Weights of a small mixture-of-experts language model, trained from scratch on English Wikipedia.
Size: width 256, vocabulary 10333, 32M parameters.
Experts: 48 experts in each of 10 layers, 64 GeGLU neurons an expert, 2 picks a token.
Training: a variant of Muon for the experts, 9730 steps.
Below are experts of layer 2 (counted from 0) of a mixture-of-experts language model. Rows are named router (the router's row for the expert), gate (a neuron's input weights, with its number), up (a neuron's input weights, with its number) and show model dimensions 0-63. Each number is 128 + 24 x the weight over its row's rms, rounded and kept within 0 to 255. Numbers have three digits each.
Before each expert's rows: "mostly gets" lists some tokens that are sent to it at least half of the time. This comes from a sample of Wikipedia text that the model never trained on.

# expert 43
mostly gets: "12", "Y", " Anne", "á", " O'", "02"
router:144096118093110169105150105162117146107130088149123110107090151097107137123097092121092122160105095107133172116152109148149135135124105126147084118126135149123128129126118135132104107131148144
gate0:131116136067135141110117155116113140153144105113134153126136111113127131166136133113146130105130114153099146136119139121153078144189102122114109133132155109143155095104130146075137162141181103
up0:112094161174095131127129100129090136136112125099119139092121149169119172173092093128146140136106153103140090141168051142102145103157128144118122121092152102118094167174148129126107120089135130
gate1:155129086123104107104150094144118155132127099141105092079162187079125140093135145103156133151127072155128115115153109088130159122112154127107148110124129135149076163137107092119115139168157128
up1:127142098097127155097124158105113098146099120119118108142131149144144105137146123114182096128113127137154123176149125114126134106102157141136126106140135139144148090134132108123136147154170111
gate2:155147157133095143151087129096135134138105122102104135079079203127138159099157139126109139165152148133137121175105127086150126136147111102136108137092154126126131103122086137120108141146139167
up2:176164150131135122087169121142125091136123104138137142103130142141152151143143146139128121142149110119147117141147128092102120107086117117139113095127086072086158086140147083146128105132182124
gate3:127139111130142137137194114115150126153141109150109151136125130087137152163165154146160132125139129132101133143090102116096189110119121144115152089091108131122181096158087117081127113130118099
up3:114139179127155126141108143112129157137105157144124098159133168150156104152156143100118129189108141080161145107088102128179085178140152136127093126090159118141143165128145124138111147151170122
gate4:133084160161162162154173140133132133131110103138100115126104157088138198157135139111117151128102133124091124121163107120162102148094148133110138141106077091143171091127141139137135156129151159
up4:101098072151147129134106123138120143138154106104148119108114164167110112128113085143167146087136167108113111095139158131150136080155108120175126131154136138097149085123117161164149156105147078
gate5:148155132092108146142131141108152092134168178146141135093144126098084095155151131082120122178109171132113105141123142148077129134123145136119139085140115108114131094077143140103129137118099182
up5:156172132159124124118094177153137115145133104109118136133112128135111145145113151113079123108135133103083127156134121146154131194164117090125097070152132161085164128107135106142147153160101098
gate6:129145124102124123071138132117150125135093175173126148116153148103085118135162081145137082136091103131126143124167125132144142139058142109101075092112134140147148114079150124120115134136129139
up6:156115124131136091123106106124140128136184115142131132101125092157105111106156110128121131090152135116126146102103119159091099121147082106140113167157119121139213091103128143165158128164133110

# expert 46
mostly gets: " While", " whether", " if", " When", " Although", "ious"
router:146124141108133146128098148149146119113143159118117159097125141118128136122111122155138152093113073096121137154161113100140091144125112126114142113130113126092146133110122128100142144170157127
gate0:091119120143144117114121133096063132112144124107169105131094134104094103173118093126159133117140129154146130112135167095137140140160144169144144149121140105124085139105103138059124151124131132
up0:105108165082114155153133133125123162124127132129123119111135161115111144100153151131131166125107104125100113111113151150196121120128150131094155149130112131126126142110136126124096111149142136
gate1:155167149128127120100110105131124186134126115141159101105073113107121149123124104115156132137110131132097129116121130094142149116154144164140126159134151133098133158162158109156156124164126087
up1:123098146131087147115162163132149166056148164171113131147105089148158166100118135139154120122143125136114125123147141106147128109149091161137154148110098152091086099117147088126154121125104095
gate2:113152137127143133092131129098135137111156165140156140139084149127117110128111153170145085111106141130132162145128109104145093129125148146129148132147139114095152140109132158113115125111140170
up2:154148164149168144115107153147163084178155095091147135114108113155140131105129130118135158131105158134123116145094129120151128118143083135148125110098112113094119144126158127094110156132153107
gate3:164116148136145133141121123109100144159143092123109137162162122118122098149101101143097168124106175131149115169155114152103109116151139122072125112140161134121172104131125145098148122123169138
up3:122119110115144138140091144092146106130124161128108166108104126122113155104140150120125150116112135144134137129120125103157089139136144085133137130130141174152105143147127068159131122128109150
gate4:127154116116131179145062157169130145118154110121138127130132161100132094116192130144104118099096153096140144122105127148079120133145122088128161145118149149114143194122096122096157107190116098
up4:103140143124126181140066152137077124115167138145152097130112145129094113099096132132138182121121125132139112151142123084173157139119162157145104128151131174129157133157126142119143119108069151
gate5:124121104134100164110152128141150112129113135126096190160150202123154099175094129127082107157127117125090121076132122124092133133096102154135155130108108097122124146172103125155110141083136139
up5:117120120151113124146151181098157110102119115180113142112132169082110109074116147165125105157094157117101119128140122116147160125117104109159142129120150163116125174181101116139151114112096122
gate6:110135160157073106131103123158129157137126118131166105090108118113095152183086125127141152155162144108128135154103172156102122105126129147132141138133118114146130151104178115091121111124130130
up6:114109120113187125092093178083155138144128119114108148101149142133149133157109083106169127157176112186102105135166147154150131119126140159123153127116104119121144099088128103122141123173152189

# expert 2
mostly gets: "==", " ===", " ==", "====", "===", "s=="
router:103139110134111132108171133139107152128143114141174123102147083131137119141132106135099090161111143156132130121121179154093164118090095105125110149146129143107132115164101158147122118122074144
gate0:118123133151119102149133144113166124106149157108122144134096131098136101171119139112120165106187106146112122129109148128124156148140122117149088098110158113113101171128148131145131135119127110
up0:130075150114138120125128131154128127146110125115127102108128077148118125157131117135098119100175200131163126093140113120056150125119145148113114138098153109163124101172126118135112171140101074
gate1:112127126105139197121131181165161112149102175116158159139156083150153145197130083127134145156089133162160137139126129144150130142106158114121137108172091129126073105058123133127107165075102132
up1:131147112122115093127116109130140108140116120082136179148146154148140134093125122098105146115123145136131149089150124119180161127121118145134130135137162114094096162109125147123127094134129164
gate2:124147112177114151126119126120152144095118097114141131115175141122142128138135141160119165147140090157136141115104151145144119104072157140190145123080105150129141117154122111130135095073133124
up2:129151163098140133133089119166109125088162164126097152131116132109135145123136126148109122131096117076168162088142123119112193150153102164159140091093118123094143160144128133178135135143123124
gate3:126115086153135125107138148097148123106122116129118133131143113119123086096118127154136161148096134118118081113108088107158096127108100079126117122124135136120108150145130128128108148073134138
up3:124134192145164119121153131125125107088173083121154126141111111145107111105106110129168091135156151120111069124126158105181133147095122103118123133155155128129105173147095159153119131100091133
gate4:148163113156125136127125123177109128136108105078149169106176123127144128150099132166145128158114066137142130183113090121135141145124171186137099099131105149127133125138131108129189164094141150
up4:120128151151140120096120129085120151139159147145133124134166070141102121188107131133137120100124111136122179098124153139121138128110115098122129105122133178134111114139122117117114131148158097
gate5:155087131129128082132116177113156145131114154081155117102147168146141131119130121120113126108117094145095153131117177112123160121163137107120149111156105152142082105085126134109117170090085135
up5:130114126111090114140099106149131123112101140160130146127078105142143119155149128111160126107126069091088158107147122062169124104111111066129129086132108141182159120107203138148170121136137100
gate6:145131125174124114127135155127144126191090119135111099163155170076140124151153119146119167120121122161123135144087139103101144103146135111164151113168150119098118095126164162080125109126132169
up6:109113136091148077121148134128145135135146136120136162193099162116193125072149128114121172084098152104166108115162104153161111120117155132150140132145122133131109183127121140163105131114164131

# expert 12
mostly gets: " three", " four", " Minister", " six", " various", " ten"
router:120118064121136106118126116139096101115124162135129090126145116120116150136094123124181106103142144118106107134125143137123150123136158151130131163111120171134172089129182150175106092126152139
gate0:160123118151085166132115150132154118142156099139129146090145120138127157101141098152135134167139163162135144119133158152136142121117111144141126144103146151142125144118153128129125069195088120
up0:127126144093090131115173100125115141078105130109124152137163137116166112147087100113171084117129091130124150122141101148121108109139087144092116102163132141123150123136155111092136120131141099
gate1:153141145128154148128105120123104135129132143153080148142122144149123134098088138068173154115141168140154125138156135094136101133135136136122100144110128099161102110135110162115092119091117099
up1:142126114142131108139151113104128140159128116121158130102105084123152108175126109109123112128122144099118111102134168128101128123125122121092170165123146140170133110119140124163085145078128164
gate2:104117111134125151104176104184109130146128117103130116106144086151126080112149140149148101158146118116160160128137129143115104144161125157146100123128100114162155100108169092102110175128108141
up2:093139142128145148091122147157140122135167181121128112162075098148136142129114133136113103087118113126148099132101146128099136132122134108115150101161128118122136108090160158097177143167125091
gate3:138114172104162120152108175151100124142122119117164133111141101088110096127112125147115134123115123153125099161126136133115127115130084144120106127125082119167123126109083093129137077147128116
up3:116110111162100117139125149122162159167116141134125136106113179152109109144129109129081111108170119122139137159108125084130082128147114104142131089133168091139129106117125124090138141121142173
gate4:163115109116118111126147106088130111122151181132099180181146133101126120119131177124175133125137152125124118104136077149101149114128128119128114125073095124131122119138110141129113158115134129
up4:089086134119133122140106158135088122117107126178135130146142124097109072102137132152148106124126128160097121122102102100119129134150136139118121137090090161119147133103174159168137093124111155
gate5:151123093116142135161128159118107122136126156138127131154175131106108113121097097148155155100129109158090158133091182110100132141114137143145151127150125134138107137167086156182123106132155135
up5:145091118149127106120111123159118153157117174096144143102171136161124089191122150121113121166181163109147111121151156131142081136147113130075113126127091118095136185157109147176157129113138162
gate6:109137094120102118130155136133142119160152133146142131152141124110145081073111144098150118106173189164149120138141124105102173167113127111132184125149139124120123131108155149146149158142104107
up6:150116179110135161096098146122155161108120091114143112101186132115095118105130120102152142121125084089097151113112122155104098101135138130147139087132153143110102153125113162111130153096102142

# expert 30
mostly gets: "an,", "as,", "ics,", "ist,", "ors,", "us,"
router:137134128133127144124085111180131143131143167113129134111110076151121152145155134109129130119173117112116150092114101129119176132157121128125120151098112107150165134105152111127124107120130071
gate0:120084176125140108110094070149114170119133113096109164151125075154147098130170115153128102101130137162133132137108146146153095104128084146128136128108141115128113126103155134125135154174117053
up0:111100167105119125112121097090143152097150111102091134135162111129138125129153131055081180127106145103104156141155112122114143172182110142160113092116098125106109101125155122097150095119106135
gate1:118099109157167145145097094108149157137143107119106099123119129158121083108157134120106173111122196158110147140131149153139128144052097075141127139105134097150146176087126133121116160139141111
up1:140130129150089143128153134143141098128133149137121112134101096100146153129131138128121138105170121115149158121147167140145077123128137142060168107133131109142141094115064150118142145157086175
gate2:182092100117113135106115112132118157169098110149150122160145155150147091128143108115128076134165128133109143144142093142092124151120148127113144111173138104108156138133122127080161146124108109
up2:126062133108094122135124107151154162147106091131112146094150122131091164091117135164164198136173083127171153164099121121117125118152134121132111137126143127125135148097157059099152169152133085
gate3:201155123139148100159139147163085144130143145189166143137133125151106156155183150141143101099093139145154101116124122071097137139095161122120094127127123149125153180121164141178156164113132127
up3:133139095141132091136179098166160142129076150145109141116154174105156114133127130155198098125137095126131104169145106119120097157144080136142119102125113112100137124097115150122116117132143117
gate4:135137116136134120078095079096138163104126158090134131133124097123126122148153108158114143108152123084096065120167142119133079144092129153076132124152133137103117092093101131109115176105133138
up4:084126095141136108128153098103125182151130117103080154110128115094128133138097136129097097174143107143164150090101171085144107116100155139135130109099142172149104125145116137163101132158133103
gate5:176108127114063151118123163090142144104078135141130117095102124172107086159138101123123137143088147150160152170134109139095120178123118140113105150150146130107104123138137079115137125104140136
up5:157141138114163132138148120171126132158113161117115163168099136136145130181111144194122169125144123115062100112135111144078117100114124125142117091110133134150145126136138132138108133124099109
gate6:130183095116152089139104083114152100123132121118149126130080103125134110157134120130116097117124167111141146146128108166090163128118113120150187131174170138180170142155107093101119131118162141
up6:114158123161120146096135115116112131118125134146110171133095163140154105158107113173116164149157121084108120146142117121180110159147137137097103127154109124094148084142173123127140122157097172

# expert 47
mostly gets: "| Majority", " at a", "% of the", " this", "es the", " the same"
router:095071126106173151149124139119131103137135147143147138169134058134124125113109142145163146134102143140123117081143111119114166147115134149107146134134098082155098151119157120081115123123108104
gate0:110109161091099131142141142105130122115162113132147132163124126114135133106153163130091170127127066120116144135159089108102101129150098155176101098107097085143096128089129170161147149142179156
up0:144106123139133124164144144120090086129090135128110081141122157131135069136100126138113131126128148128155124138081124128121173117083126113124126148135135138155129135104119164173122068145139104
gate1:085167089115130117130154122120126114140156107158156129127141094153109077108166128111137129124095120148143174132136179139097119153130148159129102088136102152120121135151135132128143159119138145
up1:115111117116119055153130139123112107133125127123132161137125143147133111096118119140125103125154100121178101135103152127136101105169131079125133126103117124143108144110149145108162116167129155
gate2:147167173135102114133175114096153179152134125110151129096114075126100081139129114131081153091150177174143154176139116120083161132114134166084131123160139098104118139107140128100133116128109119
up2:138119193083104163135157134113142152120134132133134137132146129154119145108118099108072087116116112131132137130135151073119120125106177131158118169155123171123125101119157119133102140120132128
gate3:121154144106140117123152097144105112115140150153149132140107131147121162126122109106120095141118127132152123100140169137120131126148125125140103124141118156164108115101145137160153100109098111
up3:164116124106093100145125106174148140119129142142140106106147138140114126171118122092065144140113117123102100137129125153134117081119110106148116138127115107129113112147147115129147099159168106
gate4:150116130106141135153127117113119142114148072131176129111127095124120086127093167107125155122085149174117097074144087185094154114153132119135134101138114103146164169111135088140123155122054168
up4:127139110119128190145137146109151138127120142152141132116187086065162097151108119131126137132100147115114131138128113139128130139118157133126145139113163094157100112085135110092063138095152189
gate5:064107086122102133094144128098162137116140110103146154136126089119127111167112107151153122078121179126122131129147137151125096157097169111139141126130123106133132088096137180111092120146120152
up5:152161097157100143111105130122184132118132104124123098086141133103149088164160115142105175114114137115121136120157086133117092116073138147124104116131095112153103178074121185116146149147099135
gate6:128171143060101142170139139118113121127124119094128108134113116124150104092114089123129150136095100120144140139096158171100164112148123140168150110144137121119154162131107147164122093164108099
up6:107147117113139135105133135135141161135117147130146121138148168106127106114089102077138125109114103110084119113157132121140140139135119141162192137139104128149156099145118202102110111145136156

# expert 44
mostly gets: "\n\n", " time.", "on.", "ons.", " others.", "its."
router:156114125148126097115145140091129135150146099145165120156112091137182166106123094129128150126118140161139098118118126155146087103113115107134158109103116117107100109153155102145183137123136125
gate0:126131113136119217122120151139114118092145116131114128128119125187110151087125155119124126160117121116136106165137137125127128145062130113121124158143093132114147103146095096120145092118087120
up0:100088139125112158139149177130141098140157099102144141163106111133088129113129156159118087107118150113111108116157075100129137127102117115128109174096082090122128128160107122113127166136150142
gate1:130132093113136105133092164105122055109155158087118159133094112129116111117121113134192160101114188137144147157103140144122161155082077140123157109101136163100119121099183147146140104139132137
up1:105162170138156115118136180098140092155124110157131120149139145135145115123089138132162140102117168135156138100140105150118148130128160140098099150075132088124105116114113110123109113074091125
gate2:116161133131134099116118136162124135177137100123149156137152101119108104158113144127150175120146106151178123146139127118146051100133122155117109111115142183108135110130127124123136119164141105
up2:116159087152147187117147121121131131123158144140131109173070128139095078093128165119086104146128123095162128149208126139127137108067114147137122145137107126149118103162077165146149119118119142
gate3:114131140134130120094146149076146117142166156146101153144111126096117164095104102120118120114109175116110145161138117127103113107138175121146147107128117145106088069162151141112149139110069128
up3:137127145172119111135181131130143128111122095146120097155143178132128140087127097154095114165131185125154146113146141123115118102154144160131126115135140121135122125130169087139161127081163154
gate4:112140091120127099123142170099139110141140142131192155125148129156122084122123137082122174117149144114145147118115139147114159187143159169124118143115142085107115097183074123143135136110103149
up4:126142071142140143127165153138104119131130159111108154160130156129162136120086171130137122087082148128111134137121121147133137153129089119138133145153150093119113092129099134133132143108155134
gate5:150132083111126122138079124114123093123097110129131126121138106100109099148157099154091114103110140106092164130183192119127133158130133156134145113119160097111117110145168162128106144084181103
up5:115171105138111118148127107138124130143133119095067129162143153140139122137107138146171139148126170155117196106143110118152157140134120098116140144102129120106106120135121127095166186080127115
gate6:056078139125133129104147118126136122148116139137132147164112124169131103132138112122149113143182158119132107127167154127111142135096122147089132183084136148139092141104133115129134114101097124
up6:113100119110158150166147132145121130133115135136186102109124121108094155115134104108076130127176111130115106168118151126110144155157142117145130156104115116150152178140109116140133094195130112

# expert 4
mostly gets: " -", " –", "\" | ", ") –", "\")", ") -"
router:148134147100116137159109116167109134069138147143111131122069146144133157099128130165143118114133134094145144105165134111170128148189130126133115160122139143126155181153174153098140115188130065
gate0:118111161126130175143107145091153141141142130142112109132126154120124154081170183126150144153118120116114124127132098134147089143129127098121112130154119107130140136119103133149108126121180147
up0:115136120125133161135123144156077150115129157150118130168135141136122131126112106087092139119147139131117107165175101097113101126132182144107134103114114126100161154172126125134175128136203113
gate1:113152099105157168111146119135147126152122120125162166111111157146166130130125138128122169165121111118170129131119174080100137085115131124130103151142113125128114142128101157143141086071101114
up1:093155057137160105141142157121143114126181123119099126151120133173110137126085128130107112140126116162113155125093163126132095122120136155157106127110129124124115075131129129112139090123163127
gate2:141085172137123181119123115156159115122129147155144114125155141123126143087142109104051130138142136109152159148109121115116141124155175092138122124152130101120128104146138120122099122147131099
up2:113141139112161122169093164127145133121134149134160089119138055106096138130158135124097122115136179152058146095118079136147120138163123134135107126120122123134125145189109111158093117131127122
gate3:136148140167127116158091112135110146154115111115126143140142072075158089091142138162142092137116144145087140112136124117135132153109167126138143166085095089132118108108121086115121127107143128
up3:154136137152145156134150110160152105102066127105155111128147122115178110123096130138116133133135169150157101118122161116112135148073094113192123163126121143143094051150134102125128146133162146
gate4:162133093158099146106137118095130126126179114169153097088123185099129117097116140103151139154139092122147124171107161129078132112178158148124093105123147092103132059098124093106086149107113131
up4:129136133151094115105096117136139167119112122107137144130088125106104125150079105130107088112119173155117145153129136108089156123146113128148152138107138160124137137100185120121130150113177082
gate5:175082144127126117091128132156150134119106131176155120141186105131106119103117143153106119112084147126107110138121099136099096140100128171097102167113134140141124137169135152096136133121120152
up5:127109106116107152153109108114117094160147136141114160145107122152144124122097137082128139151170138085102085118133140113153148111126094182120110076134157177135154151119105150104147148167123119
gate6:108175142130106153121199096114137128117127128123130158168134137124128166095148158116097104118155117144134138159137170088142097084154173107130115087139108093155148086123124136095100101087106169
up6:166113088146151090125103082143152144118134086111135135116124129157129144149148115123105130132124108100111096109136165139145128097167134132128119124130099133118139134126133112163146161148169134

# expert 33
mostly gets: " ", "a ", "- Genus", "o ", "i ", "ing "
router:104136140097111118131135135141112079098125134136098138119169141101103124151141131149145111096120115087143109141157128095109115135128114168120129166117143162143134116122143141133138109163182118
gate0:102142087088165131134153145134160145142178137111123165151106133089143143094122123106129122167132169155136136128104119136109130105142089098139135132132134115119107163175084175146148122131083125
up0:103115119098118102174168135131137129138162171082067122119122144162180143130095094129125132165165136135164125111095142125110172139121151160122115126104178135155114085127117124141142110121096097
gate1:143145133145107099114133096115138141124188073113144100131133120153139104124144120145148107105135124151140154121126148114105085101133089139118102152133122108073125101115085139124105099126100134
up1:120197158144149110110113127102145106111096104114132101134092137178147103169131119120123124117130172145170074135091157158140135147139142124123133136129131166105105139116127171093164153121127126
gate2:112112126126153125098119088159141103107139100137137180156117170126097104112133128187115123137192115163101093129108189179120135124159144191137099148141156127128129127125097152111104121118151118
up2:093120068135166117078108102115102107134136141155094146172150074129141111144165112149130171140141184137126107089108108117134131140143145114129133117088122115125129120111121110127092122112105153
gate3:128120081148101124129093107150102148107057141128160153124150141115106110164125101138096117141184136139137135112135178127083223109104112113123114096142118100152157093107123165106142112124148134
up3:099098158113142133111125178099113141173112137140117087162131125098116115142157168168133117089108138175122113078134091164148150176141110096119116168078126144088147108083092128123135146115130135
gate4:157203132135123124140136148151141132139095134155099179101198168152127150102112108145116174093096125122129130124150129120154093157114102126129117159112159136133129135123104096150162107145143145
up4:114114160132150056143174148141141123142115122113157130117119133132156098137169107110173101127194097146137103152121141121088131122113130067129105123165122151131133118127158158132080156155160140
gate5:104146099113109132132106089129117144090143096123133186148130098121159129166091142125172114133129131110185138153094105140107136137122147127086089144146150119133066146159137158150124137139131131
up5:172130124159089134107123092130142160163124141117131123113110119175154190131091168117092161147141100145127135162126133152113093125153100151082125112104163117097131118155126123119128119188117111
gate6:127154082110083112099120115109157136084144121077140146130133140133129061164192125137161122153129121125126114125154136115115143108112133156140131127106138115121134115127172101105127126147105092
up6:082130137102155127148164150113116122175127080143108104116150162125120085113074159099140155108146125137098127143132073114135111109094154098136117108118164110132140123116095133127125099098160113

# expert 13
mostly gets: "ș", " court", " social", "osp", " mathemat", " Johann"
router:174108123139097109102092114128148147118083106098109115102123187124101161133152095148091117127133117122137170142150138125118092130142170080154129131118160138099106141109170114102142174124175121
gate0:115118131129095126112138059168123143093126069129140153083118135121126114191131117148118138139102151152138142175143131091101130160103158126172132152147154142112106123115103164177126124101177105
up0:178149118142153145112119123092100133134135106118124092139084071089122075063122115127126134144141131109085124136167133156134111080124139117109105148123132155135157119088161145155139124172122101
gate1:109092111147181128127151181130098113104141150100127143153106132155125139080119141137134113106134144185090110157138151103159140157156111107121148132143177181119110112107164153094119128110162141
up1:150180120154111103108164136099104165121135100104141137103136199113152138147144153175106118139122096116109180147111117123142090126095152117146119127085130157136126115157099174119133091110168115
gate2:130100128169162133146113111097130143126108088110128151122117110094162108112136113150106124142174148168143085172181132118107106134118130131128110148110114147173117149126140119092154148138132127
up2:136135091073137146113108170155106134127134129132122155110119120088151123127130127097103085158143133121126187139114155129102172118147142110138091099127158127117118141132101145080115100151128101
gate3:107127114143121095135137097109135127148099140115136137105148160106154151132142090103154117157127121139125123134141171144125088167110125114101135103128151143141136151126168140126098104112128131
up3:077112119137145126128121140145137126078143123117141160149114157096121120133128184163108141156113103129132150080136103163149143110075131148130146106094121130134160180116133109121102123122144129
gate4:124169131126171175160153149103162155131089111172078125142165146111156125073161087124112137149154117130134140142137140131152110173098125157145160123091118136130143070113159138110133127184135124
up4:120147125153098100124106123174117146118137137127140117165094081157177155112157163086092179100088141096093123168115118132120089126141188120054163109107084130104108183109146096148123158107101137
gate5:102129135152095161169097101079134112068145105142136135113131162107116150113141139139089132128121145099127146152125134116155074123139120109153143142134093155126101175122112152161130102142133127
up5:147100129160122093119098111160125108149128113091102127164120147167105151100138103141144152170152076162124137136103123111124099098134150119122117085115146120126137107144132124136093111102130158
gate6:190142102117101134166148126147136124093150117121116132081133118132167094142153159145176102137116136067132121152135159153141153138123142160121119143170101142094124116153141114116131148088124115
up6:195108161122088125168130097130118124113159141133100131132142147132081153100084156098119164118106139126165143135148097136159146124124111101080106118107134092118115140119098154114145131132155149

# expert 31
mostly gets: " wife", " husband", " brother", " son", "7", " organization"
router:165103146137100124111122150151126121111105118157157100142104154101125182099118184142145109123129150123145080136158118107123085158143124107152176132116144140133139141106142111121138119183139142
gate0:159099126126125084134148148095136138094134087115103164166107165086123127123112146100132127156138155146128084131139117116131113107132114108119117130148162108109097114159146141150126100149102125
up0:171153079101119132139141136096161143149149095125153139146118116109105110148134169089144148105126095128131154135124121152108130138090120160138165178113128137182129118130091152083118111148129131
gate1:115126119135157133121099120138141139109116129114136139165128154171153162133128096137141133126151115157166146129104078112159149094131140167133126106124153100129166130106136124118154186109117096
up1:091172157163148160128142104121089099107173096102085123125128126135135116136146133151128171165107106080123110128156140081094156121101148135159134132137117124091140112126114160116084132111134168
gate2:132140178123149157138121151124106132126109113127116086087161190107127139110184141122172121144123175120118143182136120132126074110155123129138135121137187104116094138113127111119129147145168150
up2:143119146124153112141124112121099169147146104109140126144133145159148132137131099113103064087140171161132138135134116076137126105106153146170146151138143106131136102097130115128105131070135148
gate3:163133132130150167136128089149126120097127124118157135120105087130119178189093102105089164112157140132168142138109125105123128137161110158153141130174155119132145092139120131182155159130143124
up3:125118096152106075123135142136073121136135137170154108107149135130133084121117100170118168115149143113115114158144147130121121131110147134108089130136100150103104174160135114142149128083102080
gate4:119114122115120147160147117167137119119124108114163108139100161146100136149178183137183129118183082151132169155142122137159134130144142163143122113124141151129100158078127132113126133166131144
up4:075152151144161110105120153114170144115121139144119134159135123139136156122151164103120118106105148136123149099163149151084188117149135138102113109092156091138134133108118128123093140158137143
gate5:173120155190098155163138161139126143085113148155112107118091119120120157112138156127124092115131158089146089154126105142136143124131115139083130128137142088123138130118151150171125158129148102
up5:150078109152129123120134063129104101146104113121168108161133071145143071179130122133073121138135107139150128127132102162106109124117100159115115139119093144105155103087090104102114109108119121
gate6:128099111119112120126106114081138103183142074141138135110130107168131184141086141114123122140168184110130158109123169120112127113159168137109124148094121145143153130132139112165127128129126105
up6:143138083173119114111160144146101133139151119102145140134152139100128102123139136147129117107132148118116108179103113078143114094117092094113148093154171141099108058079135157124124156148146128

# expert 7
mostly gets: "za", "а", "ي", " Jane", "ń", "ía"
router:072131086131127139136124140141112116108107122181132122141161133110116060140130159116150141187122119081151148142068100107142143113119113143131140120143093098104119114139162102142169145121101124
gate0:141096128162095127127121135141105157142138093116136120113121080097136118154129124155111092165154139127114096138170119124131104107130140119155160143158123103105126111098104161135118102132074129
up0:142072107148157119110129137121148115118115116148144113083129134134111187097109102153122147130112094123142126084151082140129091151110166147099102123125150098113155122084131087161114126149109090
gate1:157124103108119127121114112127162141108141166126159130112132083144071094134112147154141100120120112103119115133117133096118094149112140159132115101128100114122119128160131138123138158096170130
up1:128105150135162144111183148125125114149155136129133156128103186150138176076137128096173153156169123126132167174140135146118131139141131110130134106112169114119111160138109137125109115109124154
gate2:120192168120132160149119135149125141103145178127132130126139138153117130165160168138144140129105120170130108142090103154150106148130123104106129146143156108107107110074161152124118138139104145
up2:106081099139121148084131104123164183142144144091147090139097142106094137136165114135086128143087144123157108120112142162149153128130133145128132128142135093128121173093089141121150121128154107
gate3:100144080171115129109102125080123158124139156146088116109143098117114122153159131122141111124140116145118106145079165152132135146086141112122136094150105090151124105113164152095147133098134127
up3:171106150099137159137107101135124148146143150122109148169106099133095141170156171137096114107131159116120120124118112083130129142117155129087131081141066136154142126136085128119144077092142142
gate4:140107105096128109148119117100107149125191096089121146095114127159113115134133125158102084124129137148136099148121161186124125149088144148103121107122129109112106160116116133129099139114108146
up4:105138143138134143110125102106124103141141097133101134147151135124125120128104141108124139119131161169097129105119117116112130155111151152185145091143172164125104136107111088076109104145122061
gate5:126122087114175132114127186147154139084133136156123121115104101110136115160123152103138118128133168129111202129156119090146140107123142155081126147136138112159139174115137170135101140150121114
up5:097141103117087121116088135109133104147133139150110127111097136107153164128143161114173116081182123118035129141105118116153125122123128157140100124097121175171134114131114137116113120119132123
gate6:123134090126185166142106160102124121115138165128171152128147138110123096137136112133169093123138095143133139104075152168100152190110094158091158105133109118074138149153116144102127118173149120
up6:130183174132104081147162153150117129126100157108183137160100121125179125155135153130128125127160131116158113107139129173132134168115141159093153142180137141131105145102145147149114105148162130

# expert 17
mostly gets: "°W", " earliest", " about ", " †", " damage", "emic"
router:109114135144118149130125175130133140128099173148152145140097136136104118155144128160146080099126109135090129136107082123119134133119132156097120115159123134129133172120135159135130120145100157
gate0:109096168110147152135153120110109122158117138162165085103174171122121140100134094114108165144129087168106130118083160114154102123072088158122106105141097151136148153153124156159138079110154125
up0:154113124122160134105130175199108124129094101134128152162156132158137101130127144131146125170106198151138142131102117184116149131127170110086159148091156069140141137106166141105079118179152169
gate1:090159123135124132139122123123125171150146137159116152103110174102095159185095137152107144101138147111108130169115124097158045150119110128112148120136148110117164100165080133106115110105119134
up1:063138128138108179136114144129105145128139144133140124149133166125104125160111155103108128136116140136112118176076138142146136162129114147122143112149131131123124141134128119102150130092093126
gate2:075133081130096141132138170109128138101133159110131116106114114103152145126144138137141095132137122142094137189129151103117095070108132135122126120124129137139128145122136152103147186170104148
up2:136171161115122157156128135117134150131110181183141139142096135133095124121140136152117145112087125138130096111152128118089073160110165141149115122123113119131105159147149107129095078143116140
gate3:127117108143141137142110131105148109114156138098149135104121130138153148131174099172128130122138106143136123137082125145115104128103073133099139134157054154165132118138154143135123144141089124
up3:100122141115088128117132158133140129161105144127078130113153158120138132161107118114132133154131115086156150133111113114121134133137125126149137112083111152137130159131130106126136110162148122
gate4:098144120141128150110123107123153116086147165180126115147087065136127129148115125128141120113121174098119144137115175121152154170129159105141133147135083152094156123122102121100133115191138115
up4:124157110096141117111156114128157086117126166132111124130131119101133117102102113112134101125104134107128097112123086151160130170143115163212136148110108096141065094150196144126115102106132157
gate5:137121117128122173105138148132142168104135115139140099156153160108163098153125132149085134117143141117168118122128089138135141135114125168140152115088170075096154126146110133145140132146129120
up5:145135116104134120109110095128141124140159154144121136120096112090129109117184140137121173133172095171150108102089133146127110130114119105169143135151071157140114182163152136144106170146143166
gate6:123152132144109130129082149121140121118130161124111108118147163149119181081158133117118148145112096123135147086123153093148107106158087133138120104100144124113124149121119168124121118096110120
up6:125107119136125129168128095144116118130191141153148128128107116164100120117146164122089144113143090109122159150100115153131116147172105142088148155159096099101158183107065173131101159108107153